Experts of a small language model.
Training: a variant of Muon for the experts, 644M tokens, 4536 steps.
Below are experts of layer 2 (counted from 0) of a mixture-of-experts language model. Rows are named router (the router's row for the expert), up (a neuron's input weights, with its number) and show model dimensions 0-191. Each number is 500 + 25 x the weight over its row's rms, rounded and kept within 0 to 999. Numbers have three digits each.
After each expert's rows: a language model's description of what the expert responds to. This comes from a sample of Wikipedia text that the model never trained on.

# expert 17
router:502492523483471519498523520524506492454520518514480459454443516480494496491491512494522444421507473488490514490511491491492520513482496512515488483523526488512519481444541550488479496528505495494465510487488432495493527539482525471491500500563534498507527531518504485554487524485524529517492544530532496510495508482499505530553506529510518484483491506508485514525490484502514516499467505522459453482499499516497505497495445504501528489494487488487500552539519505485547483450483482481449539507491455520495593492497528517476515483477507545502536501490511534486506510499494503483
up2:498494577511525496465510486515500470510473496490484527499512498503511522507483473485493507527506508507526526486484471530522510443463471538485484519537512523507446494506471529507475488490503483476523550502498461541528510523532536498498492539500506511498508488509506474540471457514480504459519505466476535461436542446471515560486510523497492551520488508556474506521510545484533482546419502528477467483482477495481526490513490470483536492510505522496519512532504485507489498477521526509448500499506526506488511502508470475495489446521485494519508493507482532467484514458489526490
Articles after prepositions

# expert 50
router:516501526485512480530466517524476497492519540505472448492538478504491511509465499490475511494496465514466498486490523455519479542492481499487473566481508522510490512445515514503537522507486509482484458510530516520454513493522557496503484488490536489475502514478507511524494505519481470493526479521527478487569501550464503485449488496488494557500575479552476547544510485505485535526500514491465428488509480509525532518517518513485518513480495526445529484488493513523554484485504517519489478483527539477511486451482495485483499488498528472478486486455521480496497505484482515514
up1:473490526502455497448474521522499486486492511507492470529488521516496462515553512492497473484498487472516534473479469460509469511492505495490483493469497498465534513487503515457499517539528519501499553553502528526501517492476489521471490484486485499521488482513508506481516507498493483486480550495508494489522522481481428522540501480483492519472511512480532570482548507497473489488488443523477529507481500545544506467486497540562466496499459478535484508524490475483540518520545481508484513518527528476553511478425500504521499480491510522514506504517452457504483524532525468475
Copula and auxiliary verbs

# expert 46
router:508468519494553494471465536475472497456464477461503485508445545537491502556519470501488477480483510546504523502465501501528480483448524495449441510504499487497490513496535482518545506499492472505477538504515492468458500555446501482507505528492519496500476502499516520533531496503514488490479532488503509445507522542497527474508519464492500524496517514491509486485527501498475461461492535514479503512516490504489514467488509497512523469493501472471503487493542519507519488486501512498535531502542495512498462515467477606468489467471522518509525501542494497518497539453490486512
up2:488511495494483484501484538508460505507488508473494469514499495490498442535521464450495497495496560501537498484517437498541493515477556512498503475478519494468497501492506499490494539519446488531479524506464521524494506511506525517457500483487541517509520521484490474532509446507496546524518489512516484487548525536481477488530486523510493481552522518519483483487515502502490496444550519505512486554527520483485534499489447539484501468484529489501510554501502513459443535471467508511513484467500485484522452562513515468493502487507456498516484500483515490529532467482491453493
Words after in, Thai bytes

# expert 61
router:519519511502484518487493469510500521495532517470479500517529535502505475509519471490544510498514527494509503506551500494507480526533521485476456542484527496491503490514504504520551512482513467547478515495522507440473528487465481501505469511462520514428470584498474505502490501470506497486515502486489534505525477449451459514497527516500492482512520488493492460486527491502468498522502495501504455520487524479477496518521457480480514498467467524473548488516528518525464567538488500478490496515510475547517484519523482512461501492502527448526553441523527486472534485485474492523
up3:525479531554494536473514475477500514488485514469515481531509516527505514497528517478543483500509447502509470512429531461522475537518475469507542497446469510496510535508480500513510525508507456499452511528492513565495476522501497515521508443496515561505553517495517489496457499502496512501514545489513492494515519515470500508488467507503494483523531542494465492507485475457481493542492512509482479462522533477471510487524483466497492518515514506495472481551556509484479530447501511531499512492536518497517487502462500520500473502509444491450512493453500513481512489515489523442
Adjectives and adjective suffixes

# expert 57
router:504498496503485466494465508464499508517486479470497496517540535513514515564518491494545507458478529511495467499505544489525511526459503458514473500435549561501501530543486519511513482490483499511490475504503508458501524561527495521479502473473508463512543509484519502535484524487483475490498513520501522499492478497534551480508502533473524511483503506482498477513508486462491471533465497436515460505483499554501503473490494470488515529492516519467510490506520522488496518491520502494521502514484493503502577525437517518443477454507515478500513481544504510462525501500484432489
up1:448482529513466494476543504501467453475497473520519517505534492505504489500447496512504520516476504508513482519518458436513506527484510528486465522520549512505477511482480505552455502535476471497540514488493551474508451503510484513517499507472535546540507479508485475502512500555472495529493504495464492501479501484482533445529486496453497505503494467511525520539499469480490532528458514550513517452474485522501499487505495492489534508467481514533497497486502465495475461498510516491511485514516484457502505523540505569501511528503509473508487499477571470448512518545493503505
Title and name words

# expert 62
router:489559546529450518510525509530518535496477544525505473468476489482472471508518472494488496486490466502539547496516497469504467455528482453523520511495503486491511487440509454508547565469472520463477508513533526507464475479487492561506495499478499483479496510530477555525531469539501497518432532556490532508503487513505539473507509486502497500484508496513535468521507484496536494491489525525471539497449515486486488485513467487501489501503501488499524524518464498518554528527503513526496501488501512453531502487530486521500510467484475495475511507483459515506531488479490486536
up1:488507516517480497540515506484485487493476505528484507520497526504546469523476464539499506468482482499474553526504478481521527543492533502549526468473507475503499512450539475516479517499510470493505482536480531533522479519486498527477509461491489466522498505494470477503511499541480495493510443488491557534464556494479454468518484501490498555502486508498556457508465517475486489481481539500512555490461510509497545494487481525500480479511509443479505530505487563531514502496489522463489531501520507519485493467519520486464522535448515496488535492487513481502467496531539502455
Function words, clause links

# expert 34
router:504503520526507498507493477462505511450501492480486498541498499476534477459491499516498502482509508504489506543493483507509504551476502486530517486511484494493496515467520544521512521501488548514495515503505512493521506493527537533446497519489507447510522506511478543493504493483498438495502497518525499498487515467533567462466483523478514558553505420494471495572533492426492475505472458457509484488492487506522509512479503486493533557508530493503440508523489451493522487500520504515502512493499522504494523520511508503466490462521510502503518510500461485453559489507534480535
up2:485482516529508471479468462518449524475517499459491526482485495469555463471483526510521520497494502537522515517506546507494492512524482476522498471513509560505500514494536545516498478471468530513511496515541495475529503462486472466505504531503514496491487519493497490470494482475498485513534479534455506504476518522503541510465509484523476493535514467543485481512517503459514524487490525571513475497494448477506481521473508493476509546496534500533437536512496462496473474488491476486434500558494551506541495519491536506506478517465525531504544513539479504514488507509531498536
Institution name endings